From a checkpoint of a small mixture-of-experts model trained on Wikipedia: 12 layers, width 192.
Below are experts of layer 7 (counted from 0) of a mixture-of-experts language model. Rows are named router (the router's row for the expert), up (a neuron's input weights, with its number), down (a neuron's output weights, with its number) and show model dimensions 0-191. Each number is 500 + 25 x the weight over its row's rms, rounded and kept within 0 to 999. Numbers have three digits each.
After each expert's rows: a language model's description of what the expert responds to; "gets" lists some tokens that make up at least twice as much of what it gets as of all text. This comes from a sample of Wikipedia text that the model never trained on. Tokens count by the router's weight.

# expert 9
router:478501536482484500515538514528504472499525516559522504504481526478526526511517480471478477519496504476497503488509550509498540484486487496486522507495511493488489482486470522512504480517500534506495474517520475521471474548516538519497548466517497531531478507480491539533446489464466455521495501516469539502496475534521508469522460513503527477505548466464490477567512453498534505520490507461521508516500547535488507528483515530500491504519525501516467544488451477485492448560493502516526488461488494548515470498513548478519515500511501497456505496524483497528484516418476498500
up0:483520493536453547510536503495488485513457503483477538554508541496491482474485453538488451481505505515491484472517521546502509466491512500484482535518524460516538475559469540484494468525467532475516520511498491506464526480498469504475520522479503483488452507501529512497491499519512538527508496497486509506500505472554505522513481554447507501525535472508491516490478453503519485503506464516518505470508514529438519470509461528482493465474454504497489496506445489470488531474543489460494529507479521474473495504516509435485502553493501480508510493531502505532522477485493499539
down0:501491528460493537498476459503519483536515489522496508504530453469485511477467518479464493457468529495465512514514538467531519514488530467478499528508509509482518502509512549522495442518482522496515527481420480495480507531515459487508511466561453502446495535521497519519489467534511508476533463507509531525502501494478509521464498498509543514468479548479505494480494484540500525482513493480513488518517511467541528486473524506541526499510516533500528460500486511507525500509527524489503470512531509471485512500486539490465525492502588511493512479499496468463495555499525475496
up1:507487479489510532520464535501476478509521548488481484510465518512486492495507504500517423526522527488518492494510503528523497528487500489494484508501449480521446507501497547509483527442472507510476535496488518471484517551512487514540504469533535483437492478490513476498554566505506490572500507483484528556478530498476519534528488496479481512521504508540494506514515538458498502488483503513504483512461508466501479525492509505470509503460526493489434447483534491533501481529451505479471496516481490501490530488529524533514479479521494497467494470538528502512477529476457488498
down1:501491458538508453487467506548512509452480502525514514499508531502500534467446506502486518538476513497486569493466504476478456465459517534484491490454482527498464456504519455504503515514460521533503485495484496508547484487510487528496524479520485488509514482492499494530522509490501505506516530498459505522505496520500481529508530476517487467487496422503486518558483522495507504517497485485536522536517489502518491497517478504466507533518558497507519544471523469527527498489516521526492470512526475500431520517522524517535471499531483451468531498509501523483536491513503434536
What it handles: Line breaks and headings
gets: "\n", "==", "===", " (", " ==", " ="

# expert 14
router:531526505519522508530535516499501473514506499495513511476540545487538525532542498477479463488496493530485490478459521516514509473476494537478489520527481494505501509480495513546475493535491522494480522515505512540475497519536523488453534442525492538527505523511483535493462500481490492503516509520462492513473464500545507479545467512486511482528528467494531504524458511468525527502506477479548495540522541519468493496497515512456469519531516519535495541540470532491533450505498473519461497436464524490504524509503511492501495507506527496449478463497459497558487484456508497457
up2:482496512427499511540434485508536494521495485497502496509516530504487491539487488494498517501490510507480522489526548500478510471483509507519523457476557507517484511500497481480525512462501454484510523528490476536458505506452481518518462545475503493526469461493502514505478484496505543461485512534557509502464447478480551519472491541496495488496471517467431505505489459503505543476497485453529502495481523476485508458507506518507522547482508520505516496509526511496530542497469521480484498517507421510533498458495507464530506513488523473527509473542480505477487530485487502523
down2:512547455440529508494532548487504492493499486461483501498488526503466526497465494487463498494488538479537502466518521514512496472509528502478521446480501519519515516517517469465496495506491490474517478458464528512532540533503512517541487478483472509496523482513511507521470486470532498480529456472497470504512498538449495520516516478490462519527506528490505517519493498517574539486461518488495493503480487539495504505544506527517503534466540545530535500448542491488514494494557465476528462527508457529498514487525493537497505504528465482494498476517469511528485495480567503506
up3:461508497489531484523527478499527441458481506495522501500471459491509502503459517489466498466494470448520499557480508497479481507510525509524509575517504440518515511480520488517476477529497509515522469564482508512468486493481481525505511500518457489493500492471497469510511470520514485525520466487505519532449520512509529506534519490502491487503480499525532494493510489550511529540550524479549554476488489479490516477503530518475521501490525448496525472513478533536502500521479510547492527482477481451463504481495503460523498537512531552488516517499470446521480493484501518459
down3:483506509519452445497489510533470546497509513522510503492485470485460512491492518520477496498491443493552537525529527530537479484490504497486548477556523485537541502472485527469474505496487494514455501497491496493502468452525525521500493511474469479465525520504489492478530501500511498452541493453514484542466489476490471522514494543504487479483548495487523411491501525522522519475509509522474513513465505460524486499518474499448481541524518508488532527473506476471503527450496499508490527507500509521524485445468471490522491488545499519547516524517493502491495465463482499495
What it handles: Punctuation and prefixes
gets: "-", " \"", " (", " ", "–", "/"

# expert 0
router:523545479465493552514532538538507529475504547488504472507512528444495527483491482493522485484489539528450482499443555475511516488512511516470513509517543466460498476498481506496492506529505508466481486509449540531485507546469527522476508481525485511524465493497507527484504489472449506474433481552510535485478477507505501521487510533511520499522505531497517541494475480486541506532474489509518493503479520513509519521519523535457462506521487473483461518516488540490528479496510520492512497504500515510506521504555520500552499454480498526495554463515470519514472494453481480498
up0:490539482498498490441532521522526458487451498469509504473481475519492458528500504487482547518494512494473501466519523515539520490527530507512468487514498526515476514461548515462517527457548531502483495512453498547515476516493519463461465515511476508480500509510496528528523514470535493491485509497470499457495509501477542515542445500477516472504514507484439490507514509471495508479529498471515503468494513511519489478523458508526485539499459551509506541506481480511481476507485527556471501505483506539466518517517505516553522464520464516512507500461507466517542468502457464479
down0:525528506466493488514510478509506494512469536525531484527508492492464510501499486555530493495525491511453516509490536493499490533443509509493516531479556502468486526474533515527505486530502524536470486497521497488508513501476482509440555487495517483475527435511487544478510531480529470511430500497494524520487482472509473471552472463548512510484449475493461501526515500487498495492456512479481488492546490495535490548492480529529512464510492504481496515474504485470484506484522520476517516496499474477512513512520593512513491537472479499478461478507461525492462464514512499488
up1:531481494492522508486480543493507508517475476494481448477476502499494534500514499497478484502514517558510514479498486525464522463502514489509498499473575522516457525524459524512525515503481533480490534500482514501510504477490492480518460450501498501479507505529507541519493507512493519518537526520492457529482475490470477522493502497521510457491552497434490528529470493546542496515473484527551519518493507447495527505538506503517493506513539486526539478522503499506516548512489478521500462504506478541530521524503502472465478473428471468498517449505459533454457485508507516540
down1:469539520490510487516537484502484463486518537487493471489504447544481491517500509509449533487486494522502517483493519522528495517512498513488522462538462502507509509514490502473441493498465484471518479479463500459480516545481491523540465503498489540519482465489516504483484517510507475466523537549530491522481471513513466528513505499480503494493453508483485478526496498466492535511498521501497510574503521450506481495487520527529524517456530546546466534461530519464521509473507466476550530511516515499474532485489475510486478420518532498504462504479502484478553507484464512501
What it handles: Prepositions and relation words
gets: " by", "|", "-", " at", "=", ":"

# expert 11
router:508456504465460524515553484507507488542520516522506502482512535484528526507547494479501475534496466534481446517448503513497511465529484462477513512512497484519538475505491479543492482545532536485482493500500519505487524528509508459469554461516479484495499498501505538480460477473460443507492474527470550488492459495524493499546446521482527446545496508510474523515487512469514499522502489492500509515511510498466506522478497509451505539482521504497466491544452536518549474506510496522516494488496477496498552478483529481493476491511519506475531504513478479506491554518465475470
up0:459513501492531471502490463499533496472461481538506509446529521494473472537450497522465497502492518535492509507463499536520457508471455493493546501525512505499496469470527494464540521511485497543508480505449467530454449477482471511486518467523512515531524530491484483487543492518467488545473489511476443515505460518524516515498508514468483502529516429535519522535483508514502548532506492474479500544488461526482542493500497525505481466524518502500499472500510516511546506485490452518457520480520475523471477493494547471530498516490511506512526504487481495527517504518467502491
down0:495523444496482494488473501500509510509488506453463534469489519493507470515496467525530489480531499463506514463525488466524547525534532511483518521501507469490465513460498482551479539533485453481491467496514518531468494465479533496482482529511510489498477492531490468460465506467536495490496495507491478522449468546498424485516488497500461536502498491524557506495483484492487518489510547457504492514545508474508510471500466464492505505471520521513501514467551517477486494525491545464482505479518479521497442493492477510485479561510471545487524501461509501523504531469518489469
up1:515468531468486497503526530511484500492480491498484466530522508483506451562501475511488512497514506520509503496532445463518489448481496496466507491531479517441516479529483506477475472484475469560519522514512508508508478485483487504512500499480508492517478535463473548505495526490542506509519533576580530567459506513512512487461492508480482464505541469467503496464484487475504465501465518498523515470509494488516467534509491519468519510545496501506464483502515468476529527544506505493508533518507516504505506565494491499495498538468476512452519482505504511497473462523507534489
down1:474508522492455471457487482519507469496467487495490529523533499481497572512488506477466455563478535523511531476488457537538454533522505492499489484518468495465529499513494500515516503534470512527509487478520473476489494531506562453515497510470503512464486499486517489517514526537524537472509488494493482464485467465470478546529497472480521527511502534541464515494507503506505496535526551479525504489526535466512527496519489496444505468498504478514451465481480487515507545474504501499462538493527541516474506502482499501497483538516480473500523526467495492534495537508529490450
What it handles: Clause-joining punctuation
gets: ",", " and", ".", " that", " or", " but"

# expert 7
router:451480478523489529516491501525550476535521496519565508501519483454503502521500475497478434522459484522478437465479514442552503506514504465490524499497510497524500477493463509502493505548503483481503467508510542523468521538501535482481521493512476502493447551524500528507501481480481468481488471520504491536473475512503498471497462495461506503508524506526493540514484484485511489500525536478520496533519565504463469527492527535442515487502516501493482513503476476469499471492485436528475499491464507538520499502501495487504494465468505503482458495526478452537472481513479481488
up0:468543508470460519514497508486512534496478497530488466517531496507504489541505515486497511495548497478507503546461460501525497480476534502511496529447472506496520513547451489492532468522507506511506511514512463504505492539509509471480501446485552491471557509514490531471490497483464514522452480498460521523526476502523545493477521525413496501489515501524500489518513502452537536556522505500492493508481477552508542516482502518528469467548517506503514534553473529538541482502527505534481489476459507523506502500529501512511504521483511540540496468488479473502487501494476508497
down0:496510467500468504492515494534518501567535450478496455504493546502441513498502501522504522481486541476508471533537499537488545530490497493504495463463483519516509483497493488451456499514503489528496517521505496498494506462509481439494521504477470470516494518518530470520485486486504481494477495502516478505484462462511447528486500522485558448547506492541479482501506427505494490485518507489466507518447540476476480510505503489496504469473484517509537509514483519494528448474555447536504508486495481496510488497495527509483461537516482519499491531498519530479506513433479478526
up1:500516512497473524509515496502497525515490504492512457498523540458486509512532491527537477467513500462480511529510563474482506495519502517567507491529502505500493509530493496495484524496512476482502495433520509536523548488487561537490458469520478528535494519517515485528480517464515544492511457493479509485518512520540525506535562523490520538507491511466509476494482509494538487529465472442509492421516493505542489484527514475435462507493475495473521564515517472468504488478486492476526502530532522532486510518533481498487503484489490479496531469492472530478521486505514487486
down1:539480516476494471497470529505511531484476495494475476562503436520539489471496509484508513492495513462534523529500513517503496451490517457503508470502558453487511534484531486509509520484451499489458508505459523522534496492505467502519523470524522490474532499499463453513509493484489514521509496489540490514515496485513524484489496519530465464493516485459515442494489541499531561504471451548481479487523495498492530466541522499515488505518463499506493558516505551487496503505539499485488463520499461508496502476481518488496521479527528506512530491458503520541532510574497515474
What it handles: Of and quantifiers
gets: " of", " in", " for", " from", " two", " with"

# expert 1
router:470508515475474517524515515528553484513491476543508483526501491495503477487548452462470439503490502532485474501501526482529532477471516501488492523484511480492485509509450508519471476495481475514456518523520494531466504555486511465470482500548500500500489516499440524528520510491475434499499457503478520511492483518494493470523491499498513496534486530501511533547476455509551515532523507505522517546506496533512513506486435561444486518491480511475504501500450529506484479504508497474495519458466502532523506503515534496528503485464499506469494458508484465503463500447491518475
up0:480494504492508485478500519483525502550470481503499507494584519515477518473500513516492481503511457542541499512475460523451564465512529506498572484464538534518489482520524479526537498512492484469467471479464527496495500490555486487510533514534450514552526527486511533521476508488487512544505474498507499511524468533482466528491480457461471516472496486485472519507459529502505488505504489544541464513515505493505498490495507529481510498499491529537498501469479484471503562502511491505466471526514474485485481487479518499465515468468509547488477499501505515494483503470504481564
down0:485480524436554478480525511476497498526472473493486455489550501491449509491473501560518530536511520507465489497529509485513501543547537502474479489488467500517474537510482482462505514527510530472484501511506493494492509479504514458516503508474486533456505495513520527516561478513519535535562525519537469484477510521487530513442443500515493486509532543499480533482516505500476460488505540505516532483513499513490508496470447486558502459504518486486521513458500447509501456529521538486515501492505492512488487519513489514532513500521492469499516498522486489518449488468500476525
up1:495483528508488525505502484489532480508514513494572456475498524479490508513496498524508520521495470503466467549524469490521472472498571513504468488492474470502553483540516503516499509464507486515500474492478519510508502510508484545458495483484532509446478483514520505509502476483512508525512498521494490485498477481499504534451501499546533497540465488495454500545471467494521495455516515463513509474493522488497505518521518522539490504482535477517525496504527588508484492539532535546529501486480532561479514479520547483497487492496455490485546458507499501488563510486463500505
down1:532503510519526470503494501504522511484503513535486467529489505488518450474493524468495533503530501462508507556514514497461535476474481499499511482445479479485489433551521455502513540520503509480541487496503512529499492530480483558536497496539567502556519532495510502501487462496563509496482520540519520519506480474513471536485469502497507457445499502462500517478480517490533462504486495501459492506527433468520516497517486509503484494494503549523477488521473534539463457519551486484511468471477510541506498497482505527500482467467474477494504507483493500500488510483483482517
What it handles: Digits in numbers
gets: "1", "2", "0", "9", "3", "4"

# expert 15
router:495499494486489545524520532505520481486523477531535518470526599457545549521519438471517482494471511534469480485474518516515498528506535500507486512474542499477509498453483492512498505533535493462486504510477511553495511539523486490496524507519525513515450510473471516504481463483464476535474466519509532514449479478488528489501457510485500470501522507497477500530482515516493503495524481461511522514482529499495486523523482542462472490495544463493504537529443506533520500503484483533477534500490465507549540482510498488504506503473519527516469454498489494515461484493481490474
up2:523532473501511470501504439489558517510481509455476488516520479479482507511496477488456484511443467518476512505504486486558537482510532505506480484484521486469520483520521498513505550512480482471486463487452493504472488520532524487494501493527467482510528519507492530525510520551493480503516516493513481519523465446484477522499505487494523494483514504520504501463427488491581481519538519529551468531538521502515554476553493495470511542513502510490497550459495484494498520487484480519467469493506489491489538500492526512533512504566491499499506492491510528506470466508466499534
down2:440482472549479474496485456496511471488478543491509497527514528488515503545499531469506519492453538541477496483530511468501472560495497512458493494490514500508475522526529498472514492509511488505525489496527477518488473505552528523511524462448512485477486532538495488489470486450496505511510477507527537496476478517498487507452484514507474542462517494494529521475498528491486492509530553495489522483495499520474530487540547496465499520518553446465534530501541523538518480491498503521513489505551493537539479479514505530494481451522490450530501502475525520489534486505481508463
up3:522462507514480499505497511486525497539501545479511506488532545495520547515458528508521450482469507439497510469516478505538533481472493484493540477518527498485506518511487486526486548484468505456406453481486498497500505476494532521505482518531474493523517511526502540502475491501489504500498491473476548488521518486516489562490522547479529523520504483518487486467486505503505479519548489536507489507479502502468521502560503554459552499498514479539511488501510469536475532463499505528489504483457512520480481517470513504509481500474512548491503535476546523512487467469474509508
down3:519495495499505488499507477490526524468471510488499461485502499473558499489482501513556495487493499477507481526509487489507538522450486522482469521493508490509529508479481429509474516538524515490456521476509488571525486525491456508585497534480483491467507504507552507470496511490493531547551467509508488461479484517532555539510535490484465479477463550498477461519529535500501495499487479505536535509486517505472497461474506485466487459464510483489509493495494526474512492504496511518518451509495523505516449494511466525524476515496517472502482541484484496500447470500529499473
What it handles: Table cell separators
gets: " |", ":", ";", ",", " New", " –"

# expert 13
router:497516486480517506510500554537513446523535486494538461463489478459511502512497454460474457490494493528463458451465515512522532496500519470487537514494507499480507481484469512540503496510487532467483486522511504534482517549469521478460529514528520504512492523487461540512442462463458495519458465511471500523476482519488518491513459506485474439538503541490488521522474495463543530489493527479515501508497517528489535498528505515503495508511510521470443520486453538489523453498474486501470506468468498521518507489507487494525486492481541514477488496503457506544509511493489490460
up0:484530505472498515459503520531507504508542504459458491494476501513511529504494523500483472524511539517499478506457500512507512469483498464531546535503553481509503510444479445517468489471518481452550448498456470473519502470513526527495514511519480451503474479455515519485547514501519530488516476532483513437488498521542470521552502492497484498487498468488495516482488506510494496510467521512506514447530465531427498493484460489532483511488491500512499494509519497499503493510528482522493556517501517491484440508494509459507478485515463509534505485520450494544482528497479522469
down0:523502511490452476534483494514478469513501486491512475476519488494495527500466520511484535530508467516490500469459550495472511509534491465530474527457489472507544538482505514552480527512533497493463495462507578499524516488516492512473470543495502506528516522537458524476469489458449513481484482495496503500470533540483516462473460467499483498477500509497526486438539495520497554506523503509491499494491487491513444516508488462538567489502503511483499519515555498514519455454504481505513476484502530507483521464513502508452515507535522521472503468513520512480537488498528511503
up1:497493455526498481490507525513485498556489489487508501509497530498517509490521486491531482534501511478478543489507480503489503506510510488515487515495471515524488475523508472485481534501488520529508477533521530501456542524503489478530445468518452487478448444519519471464453497498523509512512541495460504512510491450516520444493486495507516491493483511509519504499499519546483512569522445509497527540452458514507489515487526482485520517549524506484503497452475511504492498579490530470470476497479500490535485474494519528451497452507495539485523514480540493498448523527547473497
down1:542518510539549537505495462507515491476488527501568484503504487526489482499485453485482497490536512494478494500500522480501509488499482536485463499513522505482505506501514501478470487498473497490503522474494492469557495501490496504526536515498525520537543538446463498546532472508476507492483504495522472515483519533475506515517524484531463485500507494414498523513528531518508469453500555497503476510500495435512483485516470536469500464511450520482508484477498445503511479473473467508508466527521498517471495475509473438547526536465516451529543505487510508506504456510497508485
What it handles: Determiners before nouns
gets: " the", " a", " The", "The", "s", " his"

# expert 8
router:507501491490477508486514544489527445521512519526524491507513514463478483487524456469457444522456528503471472484486499470502549433493531520520516510475507511507534511497462515526487512527490519481495516516473526505467479539477563468491507490536524502492486518481496528531499492488497511487514462468503503505468483493470538465536493490488500473531538490502525530503445500471536502506506499515481541528486496516509481496527473520462499520530479523466493503466451493496482477499462465501473498446499485460517507495504536480505489510492526471450504449495474473517495490407507499484
up0:483514523531459526478485503528542465535478505483547496545524513539529489514462467526515499496494527504516513535521454459505485502541475501491481515536551502496498498488493523521515514514465529498504476518508480574501484501510489480489512523530533504490476550485467525503489479462540465530460496528514477489539508485493470522562513474461521520468527524536525516503465480515525505478518527467543492470514446531470518556463502504487490495508531505463448506497502495532481451508507488482472526526514509530515495498494501519466501461499514529446504500513501521495494496506526537492
down0:516527520573510456496481471486457501491527516486496532488482466528496507503517501487529494531560532467468535488448472523475521496484498488514463489529491515539527514450511526510474499556492502467457512465475475527495486462487514528480502548547539508474556521480460510478505487509518515473497508498455476543554532514491469491527479508500525474502501489527529509498529523502461484520490521496540526508512507508496492478512498536499445516527486527528456506492478519493503502494488498442517518493519447494471514473509487515511500485494522520545490521474521498536500479485507536468
up1:521502507467484532524480424498511478510477458490525529498527516497511507546494482479515504478466501548456453520504465532485492508476515502525512470503506537493496544490519473461521499464488477531509439517484475501481534541497491490534552487523515513531495496516503526514484497465469478488490480580513484443486476508511524495467514471474498499501471527442466496494486514503477520490481488475517514497482533496495502474529509523483481483551481484501476508484486534476495513518449506510518464541526510497529496504449533474512474514479515514533484495469510568492529501472527464495
down1:491511476458530458483472489488472506542513482522478517534557508478507522479507514550472514531450502476508497522494528471510484485554462443480521490481485491525538535498508471473493550497463494512507512514457473473471517449496504505498508540486488488512469512465542524493504542482535469491487505474488498510474479505524484482481494504500484487476549549502469457523529540508537537515447496506494474482495515546495513461472510467521537536491492484558498492514484514495519464502529519468484474492506457503516486448529495495503524504475486518503520485522470529517494508506467545517
What it handles: Digits and acronyms
gets: "0", "1", "2", "3", "4", "9"

# expert 6
router:474539502502528500522504517500522490503508493489508478518510543515493530479489506497515466500500471487474442495499518479543551490458528494534528501512503530493490499510438492501482475524488521483518457490484512516505555505483560482510552491540509519500512542496520516499473504483450501555462516509477532492482508531497544522506467509450497477520514509538473535525457460504519508490518539531504503502496478498494492523489478529436502510497526484490459514480481481506503464535469498517494472507507458474515562490534496507493450514488500522488471502507482518517476521403491482519
up2:500503538497456485523502537448510455490514516536517498510571474501520507528477509525480506507467502543490475524464548495521508525493502525522506477517469483501528507483487520513535509508509518439495500465470514515479481532539531498489521449495520503486502459518515514524505473517507487505545500496462524537494501518513544495506450519468502474480493523523507504556493512463470521503522547461498489533482458515511518500521485504498487494496519456445502491519506489521497494446483504497490497483476520500419496470484442520517466482478494473481548467515489446540505504520487513497
down2:488486514518526525495450511502505494529506576445502480478484501523471485484504472490538488521474516478502522497522494488515515494532490506471497525502465487557501509500497524502463497480496475501514475488491510458511489499492502534501507501471521536508495457487504456457487501516490546500510483486516503530516458523505486493497461490498490528465483480524483481452505509496506526541519563484504472539434491494482516467502518502497494550522492489473523509476471521535483472492495513512530443558583493516510468495427446485501471464498466505496529479480539490526514465500505505504
up3:516514486518490501561531549515500477504509479491486515491493555444509467442496496478550510512501531533495501499532512516565499482510503535495517546496532488510529479430510532517458524525464480486457491465476492479464483502496487527479497492510490502512477531464510517482506468560500492512468448476493527512496496503510519443495497508506489509518519485534531497497470494522483530540552503478501495472542475484491484487492508476490496513476539473515457511444506505488523447518517486470515543530520480510523470470511484525540483531524492477513503547487515507477517484516471506488
down3:490464490530487510467464503501536503505474499551513502474542502461479478514427493490484481499489514544495541501524512504499499522468499500523507488468489498483476555503463522478531567493434510527500491495513541479501489478534503489564513529489457512517509489488455488522475506512471530522509470452469481491531475495510497493501481529528515503497531521486523482511467485528517554510510500468501477536497503523513476484563481491516456499488468471462478458501507476452492509499523523497500498494488525496484469501475496524516485519525467512559467520481496475485514547530498550505
What it handles: Units and table separators
gets: " |", ")", " ", " m", "%", " km"